config.yaml
n_layer: 13
d_model: 640
n_experts: 64
experts_per_token: 8
d_expert: 64
d_shared_expert: 0
activation: "tanh_gelu"
moe_layers: [1, 2, 3, 4, 5, 6, 7, 8, 9, 10, 11, 12]
router_score: "sigmoid"
normalize_top_k: true
routed_scale: 1.0
balance_loss: 0.00463
balance_bias: false
init_std_router: 0.0295
lr_router: 0.000864
n_head: 10
n_kv_head: 10
head_dim: 64
vocab_size: 16384
norm: "layernorm"
norm_place: "pre"
norm_eps: 1e-06
positions: "rope"
rope_base: 10000.0
rope_fraction: 0.25
qk_norm: true
attn_scale: 0.125
tie_embeddings: false
parallel_block: true
init: "uniform"
init_std_qkv: 0.0286
init_std_o: 0.0
init_std_up: 0.0286
init_std_down: 0.0
optimizer: "muon_variant"
lr: 0.0108
lr_mult_down: 0.7
beta1: 0.95
lr_head: 0.00626
warmup_steps: 50
schedule: "wsd"
decay_fraction: 0.842
decay_shape: "sqrt"
final_lr_fraction: 0.1
batch_tokens: 65536
seq_len: 1024
doc_mask: true
z_loss: 0.0001
train_tokens: 575800000
steps: 8787
dataset: "wikipedia_en"
Below are experts of layer 9 (counted from 0) of a mixture-of-experts language model. Rows are named router (the router's row for the expert), up (a neuron's input weights, with its number) and show model dimensions 320-399. Each number is 500 + 50 x the weight over its row's rms, rounded and kept within 0 to 999. Numbers have three digits each.
Before each expert's rows: "comes after" lists some tokens at least twice as common just before its tokens as in all text. This comes from a sample of Wikipedia text that the model never trained on. Tokens count by the router's weight.

# expert 19
comes after: "| ", "|", "\n", "0 ", "1 ", "–"
router:453394463537380467477431497358516452508555521590548431380501489379398484531613541629407544533549474517436511524481544492541484416452564510522443473470502559572435463491490444439451509460439459599510538637534479414382472444474527511455487435
up0:506514510453552457441458532414547450496493392524471451463451552497428537483438539565469591483440490446600560482448449485483409550440560603476503466579462429538428564515459456455482548449399525486557459491530464488486560485397487503456471504
up1:490440517500396420589526468468429466530465552513430503492542519588562496523447479410481523540542501517442437533504548505512516468516436399432569510621458470512493590583471482512577525558511504573478450441448533561548446434461493497517549503
up2:501436497528530483479491607464468603477517576507488544523488531569448412521480504556483441546523478431507493450481581545498584509487540478457518505480444568485504598425501507427410437465580554442553524549483433495467535527472537539491563502
up3:507459534469440578485488493499522414489497489552501501509541519488506566536508507522453536489468484482519480566473517462519460531562492437580575533420586498517505473534540450423497634525572497574525556470409455568530521516433489466463459524
up4:421452560548557519495465606518400413473453529466458501576504514553433418664562494503429459584556541467513491546447438460458477502510485571471484445494461594452444591537494537449518542512570458419560488568391521524484468476431485506438523582
up5:536445506519450525464502563563449545520439418454567446509432531398524431565537564614454579459513534419495528517572511503538524557468499491597539466480584506605399593515521397490520497469466598427501555502573507502510457380482473523527442498
up6:495470504404503471458482571483574485621501419468556480454461566548517539490499508518487498546481541504533526487488488490503559534551543465551463522489488481515575539383502524454380450464422423525630537459440474507511507552499468511504551420
up7:532485445530462561394486480549561481487482496515465526490548500449526456523481510547552525442428573548490600387473579518508553508530424557471487482462490620565488476492527462485470529521474478462535535495474500455549367486594454537540454554
up8:556428455542495571517518528516569495472552472630512456423495482429513549439397593587570506553469616432557480595464493445575585472447536490492528510412462442473457429511573496505519448496491449585575389491425494498543542523464508544475538490
up9:469499500518504547495418563550504437417485483516513438584495509544548590448540584549549483433463486527505518563371477530525466430556574526495441553445425482446428557529495514446578511442502555456487388482552494489443465460452512448477461441
up10:572500598492466467435503508540418442468552546532465433557518510409537483436580495507572563429450408449476547539544538514593458520456495458503514562433564562615440580508534415430393502502485449493474511474495521474503507513542604384514519363
up11:491538582458563532471449446434460471490546504425463553578521607515517561358462455452525439570475597542437577507481575550429563507489500483454494483484516420516463487442535560509548591541542488566531503492567512484472457565506516493542463563
up12:477427446521463410440582435467442449436472512426450550550459553535461449527508588512568469517488503491530554510409500527486529491465477469529508484476517369505530521468524567552413579561591460565464547506488480496529555378499479461514528476
up13:423504394528484380519482405477496486457518511467474508470479525466513514423510536573525532491519610474482531464526486567455594470483543531521516512537518548482554545540578473499521509546518621574438564561535471444416469474542532557494483553
up14:563581448579461584538437557523498513554572560513563515531452518458419523554570594505515573554610515550457471545552594448521496563544476486436431488581537491473509509584399617517442492510553558471403546596524583505496450493563593530622442453
up15:559499439473486441421490447430588569576519447545509495601432427570515497614509634541481455415469471460582501501484507533435537485477582370497555577484613525454425519477525544506497573498522453418503461589453517513450496494416551506627434511
up16:461534492468520472536522510483496507435457476479465426491542420487592477547520518628414518542466498517507473514478461463494536460488529502498581504541544454421529447455536458549456453485487516491591493509445417523426418450383477555473546542
up17:573546495544458552544561473498457518512591591436486488507508379483400421487538565513550396436561479516477554494461515541563646595459546517502486463517489438479508490496443502467523520537468560516543536447546484510545574477460496460429541509
up18:500446516487479454417592490447594553550520532437421495529556428525524570487554519531429468579582524556526587568521488419552418494411428489547443484444418521471520540450561532604536489546560562517484482457448442537453566516502492521494482516
up19:556520457415415488437613517450598460493438575571446502425524432395517482547536523509527487495552555495522493483536530491481547526422532547487526487487476563477526491498489497530446554413519518511428494465536434523568555510578527455593489445
up20:548438476489536522580534486514462602469483497532535555479517463443550527364448455477441418496514457454377494486526540537473473508452454539403456485460435552501569526458500499490604424485538444517480449491456436457609470531477521544531574545
up21:547423505491463527540504405536534506462539504500465506473458574500497417477514532429479462534485494542533560402471495436532465508516550449574564591544582488533390435502538459493536500472523431559489497589471429438623436494503552540457518479
up22:622500509547507488453561463519446483473559544482565467499466474569431466449584509525605525467484526514538527538468533433441498501437435533562542503548536492416520427501459512446558467422531441497502463462526545488503506474562467527346502511
up23:537569541481442433494542516434550610539472456497436407489491479568488452508530553576506534539438510476498472472392505483522503541469556458592534397451499526425457474593407420553488584524480446486590410469523470621485528389549507518472448485
up24:549480490486559514480422537473555567580460514509483477516551507501536488440572519500449480496568488385578483493532443515545490481455438451478484530461540494578529522566604541540486529460490535595494486524525596539431443519548415440509491588
up25:489478486546458549468502489553415583460421453485474463508439431486415502507446455509528587546439544521563472456506517571540497496545573636476568523451541458447515520583485491491504544476514406529501482419471534519525511431438522457602400465
up26:539439528489531523489486527504527475511431568510487588629475545459547511549503455488639435493435521470547601443525416420546535520485540517396545469453488489549523379515479550508489645459461522468500541451417517580507570430604503592569527540
up27:497506586499448549443493402486430404484462532446491513438509472515593501526530472520423560558477464485533526530589603457528590490559519511495461415461450434558561540499539482504590418513458541546476515500562496434482437514525589588476528495
up28:459552475551623480486570518540434494560441427559583477506493446443525580439438550479596535453435589488513476506565494544558521455565455492464461425586512439458468513554493511415428476458413475484550532431406549448532443594492418482449450497
up29:534540528509405517471502447515524456501598594524417498522505441497496450556527537441468547517421575518448469470536441513527542441425435510518459465504504508476479543543484536513478439502445505468548490500614567435549581500485496481431547585
up30:469420499563529495514481455486426517570489398565537518482456512505470442540473416490521405544438535525513565530524536596600534561529513417412473530532463474487555496471531477432567532467459490468517438498538422497522537513524599561511436549
up31:467468483489510485441503415558559484555521566462457523503441579515524496402470550459396478513482520546548475485451479520465601495509544489530489505572490526396547516463465524548536510463492424420446479422494573528581485514463419588638488504
up32:491473393527413429550521528540544549499585562477602549602527432538555516467435491494539399446632430596567522534611538525472548440530550472562366593441520572483507565452573493512476498504399481479553501504431522530436462475464535521446424534
up33:490498554492452543471550477540476530554512487470571418531496544479383558474425538550444469486478497444416533596538449496555430495469428399404466455423552506537512524569454550510435524546446546435453454472482481505479494482506517558504543480
up34:566471433439477454529451472505542449389495582511441458501488496534515539530517496546529506463502415548529600570507521539531494592470443591523511540518551529540489486494486502443539424529516412523431454540404536576516470511456433517453515508
up35:492487439511493558505393394477441449578541435555531486480444525445424509459429520511522505585500523466456458571405530463491446416464586524514481456535492478509478471495408479534533465508490575478435450531509455553450529367478509491521527456
up36:440479480454506546596504406366407513563598540455460474465610576564436479462505437518529546539505498564501584601507607431526563482490614415533511463524447452457484516528542565450514508409473474477368486457515402511478442472529499520576449485
up37:498366493501476550539441539546526433511531507438510468522617487425542553416543519514535499561516452434454544523590404450522477467503516509488543473494537466471450449528522416501435520472542374591475537511519537426489446462519561442468488504
up38:409492458488539397465447467558555470523464495519483604536562549485528506570556503465505480424474454407440514480507566517469467451477532507495486455462511526493565512536521458561456502464434495560570499454473464480526503437520484493482478584
up39:503439476491461464557527462456491534552542456577501460457499503421433399482494499555515407517596436511427584533626497482415549459545539506470421507468574501453360462596430477384451493494507391546568491596448481504536439510487481522573515506
up40:460497421529460447581573563427613525557355431484440480401448474517556538534526499419507540525505527441457585564555559435545463504544562389505539480545514588503567377551562479528459489447507583474360528592397548419518456481514418525515468463
up41:514491506541466572476473493402394627435471474499468482434505533484540544552470502542544420440541625479567483433542433476487491492426489455493428523530562424436532458554578392434487549487513493624562532502490497567409426530551464586489456550
up42:512418405467484518497505508404455575494501525564555478496547463451509472459542462510466458408591486523541518504522520501539500539512472495555376450458472440523424396433417451448463581566490427501397481419481456518543509444479551389512443543
up43:532445522532553405542427495469493494527506488480583471577476428462548474518470414475498507359519527482452567574464553545499501477495511505466452398399539595471494459485552530463503532440434524536555498476574464423460468459552540459487474549
up44:423523462429377588425428365530488528579515521434554460358400542524519553462522491472477551525470487514468570483525493544482437474543478549481482512512545548566500495518477388452526433506508589498558525521585561513491569388515482518542470481
up45:455508534492551547399469409501460535530498457391550537530544484393497488481518503446444537497487556509507375503473451483555467514440537508532487561441523555543387510442457449395495449446510445465579534584509458433524466522542565495488554491
up46:485434490512432475463432430476512491493461404539543573544558501393506497516488535512498442475472505512446518476511525530551501604490440450491528443531529443474573530429539450425464502440459593502430556524427444382423540484415557626418434536
up47:587470526444559458418497457527460546510524500515418485541461536518394450454351404483511511468545506566449504547471622491588540510561523531442574503496483444513555558475533459422527472459558484513472521449474523525426549478501505438505328509
up48:514561441500506498498512604553502385513412398543550515430445464531554466439474497472576576484395542563496565410443453533475496446347483416529508491523428458446568530519465530434598496431460438447503434465549520450397513503549441516527487452
up49:487516461455503489527494435441545521447404568414508519453501577514479453492423539449509527490545557432493432489532595474528599409516450570547464421545503500528545419509552506501538475450570431458487477511600468499480477410513547503487481413
up50:475533530577519489557420578364429412518563469580473498535469495483446601537566510507568482495549479393524469439528522542404544464425493450432511574458619526522476388450538530444573521477443539439461505447579432406493544461496563518517564504
up51:494449497487465425515459583501480524551490494523471549435402441382503535546528493463477441534485479451492461539487595503453488458547455432565511469453554569503475505462421477524516347460476485554475525516464547538396526581518463494440493469
up52:515517504479547435508551509410594512502501488486553500398495593487617519561486665526463493509444526451511517467554503483516484453434526512514480457457575566456533482546416494573439511532523456480471508512437467495469460478489526517521416594
up53:494539412513434586476470407435437530522475439527508543564462511555454514446533515498452485540513538435419483497554489468542550506514435523585439497482493406503528495470617514470568499591499425422463515554487454431488564507534468492468511534
up54:541484510571432494465517423439587555505482508457551550438382484440540394443567553475457398457492508497381430478536463463408535489445406494490552507468530489585401469441397534539484438509570519539436505489550520545514530565409537465423445444
up55:508519514536513488530459560396484514449538475500515391448550620520431497507572571565386417485523525535554511552499545488466535550500474478458531455458486522525510492452515527556454485530522566525463421519475500441535447579478478500574483582
up56:424494610558449484405553574500537499478589565496550544500558426436460494493544401504469470545453488503569425536480402499496598532536393511471528519478451540519583482470502471540586401518464521522548370415445418492517452519574592409482552475
up57:481518480576450435495547588554473459492589555541450446456526473429451510539540460492507483382556495571483605512560470440521584536501482473471492537515563512449516527492550396425444495556544589465562574507473511562523555517536505559467437498
up58:527504453484486555555472502537531496617518588471466561507528449461503596512497398545508387497609404556519455518514543515484579462490546565517492553431465489510491499528509533480580434444498506453485507421511581611510503379510525449592445548
up59:534460590466466506448532524424463437494539477442509423498482616560527525455443472535481497418517461498567439560489535450514484521514556476662462460516469518504530490481476553448431448534508499548448514513471586432427498509480531591374415520
up60:509475497516583442460417463364456510543466475585443536384481542455481533485491453515465505460474533521533559464505541516543358473552475566594502395427479541527501609463545584619571451524497545536565472542509472494466605443557442477450475464
up61:440477483435542518530471457499488529544469528562500423431431476464515512569512572585502527522566504506435520386502529534502526456473487448517387568568509562499480454497440424460582569443529520465438484494478447458465505476478469454446523473
up62:592476524527496526525505525395527539442547535599444536578440543481443528538473514504612559508483518448452523447458453562523455545487462527585560561425548545434543468528547535424544548475545409462563566540565436505397586473499556531523469533
up63:516543532449468449533495540514482406543544512545582401486565622511444512478562507488516525454524424579487473605545533525534485456542414507543502413481633480523528494528531515541473509483454654424521556512559492414466480465581551478487497493

# expert 25
comes after: "| ", "- ", "\n", "|", "% ", " "
router:509474528483519447571584530490434498402432454562569458443546500461465481467523522577427500459491419511490449533559476497450456513543438521524557490555413548571512471482591454549586539545458571523515492529445437439457589531448488497556491514
up0:472465512474443527491497366579459451479549489439496444466425496546504553485428408541539387471559459479497399542470520553567437499516554509567556482526470557505513486466541587496449510408506447515455425499478509604526596489571525448504496513
up1:466558442486413482531541537418600489479516513429523491430533419597573421509535473426482493467482454437449616548618447506493495485530547545591552496554567406414423530447533556538499490524458581471532466501482570595527508584475598547534537499
up2:485398496496595553513427479456486509498476488513480506475558610425502528486495552434515471524470520492522483441476510532517417524516614499389534485562475470394424552545501524387570507514540561449478454492424479530477426400457416432475527484
up3:424408532547462530535514503477513474533398447447586569413487463545485456528422544538477515543531443553473509468497502493349563455396495478508449405491536504503535484516485527411497416496371517417547620433495431476496433431434578503414524476
up4:501471540534484557417537524480471477499492519384537526449511516541546421556465562514506408466473513559474513535528498468478477463470468546455497407455505515534483478431548506504595600479391494460475512581525432552464452512497502582493360498
up5:507432533445480506558524517464478511395503483558555552523376561457534410520441557478502349483469443462434525447530396498482431587550552561491511531514449457501462450508456426522529500582496630519389402385575488615482465438517494524440439516
up6:436573533487453493512567456454496478482449457512525526429461543561456458419500498499502566453563447525488466547555576538585496441471464491526569560411594465515490445504458577396469465562620516525488495479573430464471530587513521466458473439
up7:489563526415467451474589452537573537429566418498463493505498588556410414446558437518515499486401461555454510488535566571497503439589524461542556554458509489446562471537586491441509606467497522427579512448569527503524538533506511594464512461
up8:566493596502444559584535450531545520478525449443517438468459535424421544365532515483526514475514560414494488487481495562475449526523513585545461554538512545549471499446578523531511527444462456507479551513519504525602567419511495508469422489
up9:486526451475451568498507490486465583471528484570478485489433480573501432500380513614455555574592489543539489454497450460519430528480479539388502497498499491509479381552576495555485501551527490434576569551421494508531618441442486473504501526
up10:482401405433560499550395517490434489509561511491529562469544460562522435364582522533490541503440506562504498524504450565518546488503436562494539569555553470482570513454527455515518429498535493477508572496520387391463563563490469511416568454
up11:446489489496515465516502462541505532478542472548582496560580547438457519524504395537527499540582456436529465392465471525531490453399501458467364415502458603455565518450509540412491481487393519539465564624535444437435399478487465534505524566
up12:507427483463632557433463468460474522516491427505536493481517403493497500525512556477502424528577500527472474555598581471538618550468486472470447464463495425493557542497500421440447491578418523502480635480478484447543532486570478562495485443
up13:518496464426509517513506486420512512483543510614496568566486529525460455472515498423526528447371440441500438629510473444554486605565515516557471543436501437477466510485497408531479477504605423491474466430415421469512470614501443514479553427
up14:602543493473562517449532504543459423475508512406525419577539530460483529469531478602494545453521412636553465432527488536595486497454530535514496545499407424621608492561587603541616407472546391464547473470440577460462491530499536476506548447
up15:444400451541407482444548521592463431462571481534496509509536417549453485567554557515558453578482449479542423635468507534474428457545560497529507519457515552517557516470499460474470636535514403470523598499430567482569527475384456472537474523
up16:504546617519473437582540482549493529445477493394470544498510414512466537431480430377444487432505464478537547511467446552472429508540448558368486496536576573471521521404492485523457501505521547524426478463548438434487514498493543455462448540
up17:466468406467622464544550475489488517581444481552556483591552409455563496469554517445493504489471465458461558551505509528441518527522532471562483473506418484503567549463490543505500492471549463504478460483425464566552435438423485477502520435
up18:494565406603333469552545517591552408456512534532570571504549536467496455460426453582556467426586503585503440555623543532430531477487444464481432435492556473527512493470507502503456455467483480481503544471535498401515486513553589465460405448
up19:473416593504495606551500631543516442519457447519550511504482448557546519363475503463529545521450553544534534483600465456475493488551427522577436455599556540555546491446513458619504514529594516566508518492460487535537558427384492448479492508
up20:481481506480563431574547458552484474567445514487476552476512488513470490502484516448573579505476605539517547523546430538500553476497477500468535422540491531514460523449574549431613459473480464500513533521448366546584431562546536536528547582
up21:534449572451513613521462549423473614538536368500427543498516571556476498387544469449384509492439501464544498471469555454455522553573508415563491528443502547519577492396523503560536474469573552515468447567458433547458526491462516453456409501
up22:481532482516525420463454446458524494458580436492484464499470408416541438548505510518469463545546570590512511474536360528396529499466466528544439496556603545464468534458499427583453544513553468488500551511388443386485530501496437575524576547
up23:543498543488517443554588507526517471542491516482391443634505442594469454523433466461603358582554535529505550562509516454501583495473584427488448504585594408491481474466535470448534487551610496456503496576470505503487489537492498489488534574
up24:514517480511517467515500541478511447428513552517605576482407555499565513477515500519471466366482480575467511572462578476536480605533563512471415458612470494356540484486548437417485571534533510503356467446399414552466416437482478467476558486
up25:472479505461505422627461503433487579508481476610456478446518485445424544504513455531518489504436527568538500454506488488477410526578465552593520531471453453426458486514537516491503512576488512405546479519511534465514571444476516502536541561
up26:424484513453507493518456470477536573565468502519500540486536456507502479550418525534476523401497497460484534451503475434533469552427562493530459587410456489484534549414488523465491520435505528528443500511539538451571518510509519490394512391
up27:414496367485525459439554536514474472466581493540461515440473471461576463527540429422471526456441446555513518509564462513559546572575522531544565601444493511515457532560491539550518425483470453479499421471386497494450508499436465450573443542
up28:380443481448480505518476523501539546501541518534629424461506451592512482449477417490544601427502559557523513508513517590520513436467568547431511522389471483500538471503501510505549434534479505497542466522527452496535537447579499491448553501
up29:518406523488535457516545477528466421606515454415475480452520423490635504522488454538524588469455460516532567440518576495486598457499477489440484508432510553454450505500433470457489465570475462504457532404442406569349495563540496496485473653
up30:509462531454542448460523551460476457441598526509454551556512495532487573498475487516491463537482550404462468599539572517588515533459505375499494516540532486500598482531526474465574386517512493523446439546504533489513533593527505513401568549
up31:506508511514431532527499500437453487480442453495623432476511525534489439479459428444496395520559492511502520534496380456473577542540390562420399511562506420497489513440513495504542420528402524465404490551472495477494572537479454480525461457
up32:573471573510506598467435414450522489530522532465507498572456555419506453489511490489443513440514554488591532513453558539536451543564454535547564483433368453551506525493485535582519395533481577424462489508517471503536530345487521500625530490
up33:505473530527464589471467535496519503441496449448446441457494511562464548442537444459500472498553509489429502550559511446457480535544504483371473425451558517532470605495514556567516432538474537507561531560539456555397527420501571400511477439
up34:484478647456455509415442431546481475535526525545464386560444458469530548400428447533457570424504557446479506472472538526497504548518532528513531506434460583429472422505462538444416501441398483478495512451481535521476476509480486545599503511
up35:508491518464463521513531526394542542465425474506458506390496519453398443504555486520374447560645495503564472514546526504568477514443570507566572444499426563551461599479521514466517402525514506437482513517510438471421474529510519454539470582
up36:539576408490504492481586488469498486516468546543591530519495447523558468458464543501478571518455577536444491513537558442384438502544553496503450509550618473383510536505529563497497561548466511484524473375492457560425421545470477495483614560
up37:492431451484534494443451474442568531514521490463523455600474499465565539407541513400467437490475539482510488535523524532579543466567443473428443535478437628552504513428460490433507531508453567507536501536483489550543542561541472592514357474
up38:469445540420517470470476512530464431565384498557481438584498508440455587411454566506436505509486475402552463593541464500490505423442517422531469427408463532484467497461514521446498530516577508489494524533573554506414438570479549540536558482
up39:496387509499421524596509466486468523512435478514528542481546624467497503539498454434503415412487471592471541386517479576527529489549454428509519520482467448479525561496516472452442566506560443449549558437458545523555517498492421561512534535
up40:567515484541483545562470522551417570488517606467538557489475503534457531535567509528435505499451458447473552532516634493526430542483515487435500430514463474505510501558549608445590504522549536469458556486393555570509407451464480521453460585
up41:473552524515490448461520561452424406526531497538427435589472601438496543517500486573516350538503419447471575495526579434451521478484477495524496392506542526481488591517475511508516486521547525645535526487489519544421416440417449591472556410
up42:533463564437523530442477424445524442561484471499543567440600445444479552509444526537491532426417451545510478501584567426512505528499493543525488487436505495479474419537482519515520440520500515420427590448521449460520468513451590452508531527
up43:484419523493440469532609530502521464528470565513506421508568477476536554504444593505512570352500512520558551484433583455506496556481398556559548522498520529506512449622471490547519522486484515495552414439495617410463534469549428459530399499
up44:435475513491485470618427547499451489512475525550518478433503532506463481447479510500508578504447507590467525544398406601426524539479515523428512444463564497491463529549525586477508502472480511516532577485519489400437532476482443489590511582
up45:503551487568542441534524558516486501454501444466473440496522587446508557545560516536465492427563457597479478559535454482439441500546415443540541414479488489462515532426469491569539478451466396450474502378465592439445602521484536577517552505
up46:492564488482623486507442558491451476516430460428518504462422539578544513553462563488489520401580547424533448577555504394488431531545392477559477451614545498406459446453434600502438437490520523501462486473506470480497449545408531520564479459
up47:597476513553560488544515571463409574519544542481525530559589477509533471460437441436451451539467418458522499506490529530533529562513550539543528580495435511558435466502540479565487486541567471508414510576559462531482517539510505460483449497
up48:541462545475416502483534449506516528519555565618543438531508489473495589418507446561465437522452502534579516491475417435458425517542436599582514450488448471413534487487459513438595589477432446558530570542459537478524615464524533475538487499
up49:486493474527554484444478548494452457443503532512567509599452467590516625487525479470501525500513473473525448526490481498537628475588473495537527519526475585574513495468502511531523522536436563586500521478515450478509492491472438501532530461
up50:568410536550562506431433537469565480480461491529472418492569514469526502490491515500449579482520505522429502436429502635522460530506573480525483503543487565569579537433538503438477585521439456503454608482488465572477470582456588455631570463
up51:394541487506511518478508465503492523448603494502514411494494510477533521455568448474564520546473501444521484584460398572555512551452510479414578535592559427535407523554535462493425505454461591456506464435485502549476519433455542462530425479
up52:504538436484557452522628508552379420470370478443440505536507434430480524374534417468426512476497483591620543533545477541487433452445496526455468506519504577530486453429413543538511584511547458499535552482493531473473469529501508464480429541
up53:485485484551588521526547449541528438533484529481537543457405466563539492419500595518485568507486506522557456511535455523519586442577569542466430594541547412456496462450480603556516522568463538484459595526457521577534574547534404490548490461
up54:520472559487464493510394419512500411469491575534471471456577466528583512472568445494462501507541533516526496627509449484543494471526515511557408489538500528526485448489570461550455439428508501511481608550472562528471588466505517460512483447
up55:600445514456462545525601421511446488521431497502616602585509504461544510521550466479461487470491546579514460535449456509566438458539454500390611479550405493531536513543495451531539490550487550452519470417460431469450495544418483465506515591
up56:433424451497552433473538493516487436517550432487547521508415471525467536533503499494475403502493527427518509524508559460456467456568451454461473603481549483524509546414429457391605495526411598560421544514612483438408554458503441498495464580
up57:484438478472543520492486513452535475449598437484531598476525413504421520430538593537531564479448446588527545431544538500548542573395559495467442466577609547482595483588449570464529448409527501422463551430552565479478491494506529500460463475
up58:563542429484597573426402494476503541511469534498543458444543554523517486381512479531523512532413540510498474442579515497520426461437448566506500442472432476462558464516538451451485515514390463472515564508513457543508528533455517534523475472
up59:555527496502528474521448484476531445645479520436454547472489581512543504441477425518488419449553595456483432465553479505452466537544473479527431421506521336466560458548563511484484486530554516446433565451515507521389457502597468482546541579
up60:515365499490540449508581533534442487477444462559590465553591503478470484419452446551417566494505564464410489458513434409423558409590483601507527559490519484550484555487503473478485556463472451447525539502510514535491558519533571528517456536
up61:561621537438617561500490434500503487484489525377503435512448530501480536466545474600475546440501425559534602494488567514558521584470474608542490440525472545568515419424522551454460544546477520461471561541558506399524505546556551571422474525
up62:539489504459621476543475573498509544523414547417512494501567483503424480418471623508433460436426476560621465468418442487453412511561518445503519489629504442448505505557545542424457538473545555482514451486426486490486475488555444483511445467
up63:481520471579526471529559493500560490608521393464474501427580544500582473523635484453582484426463475508561511523583421402522522511438602432516496396488538437589482526478571533652513469599474569479569436533485426564513464543528573490471541597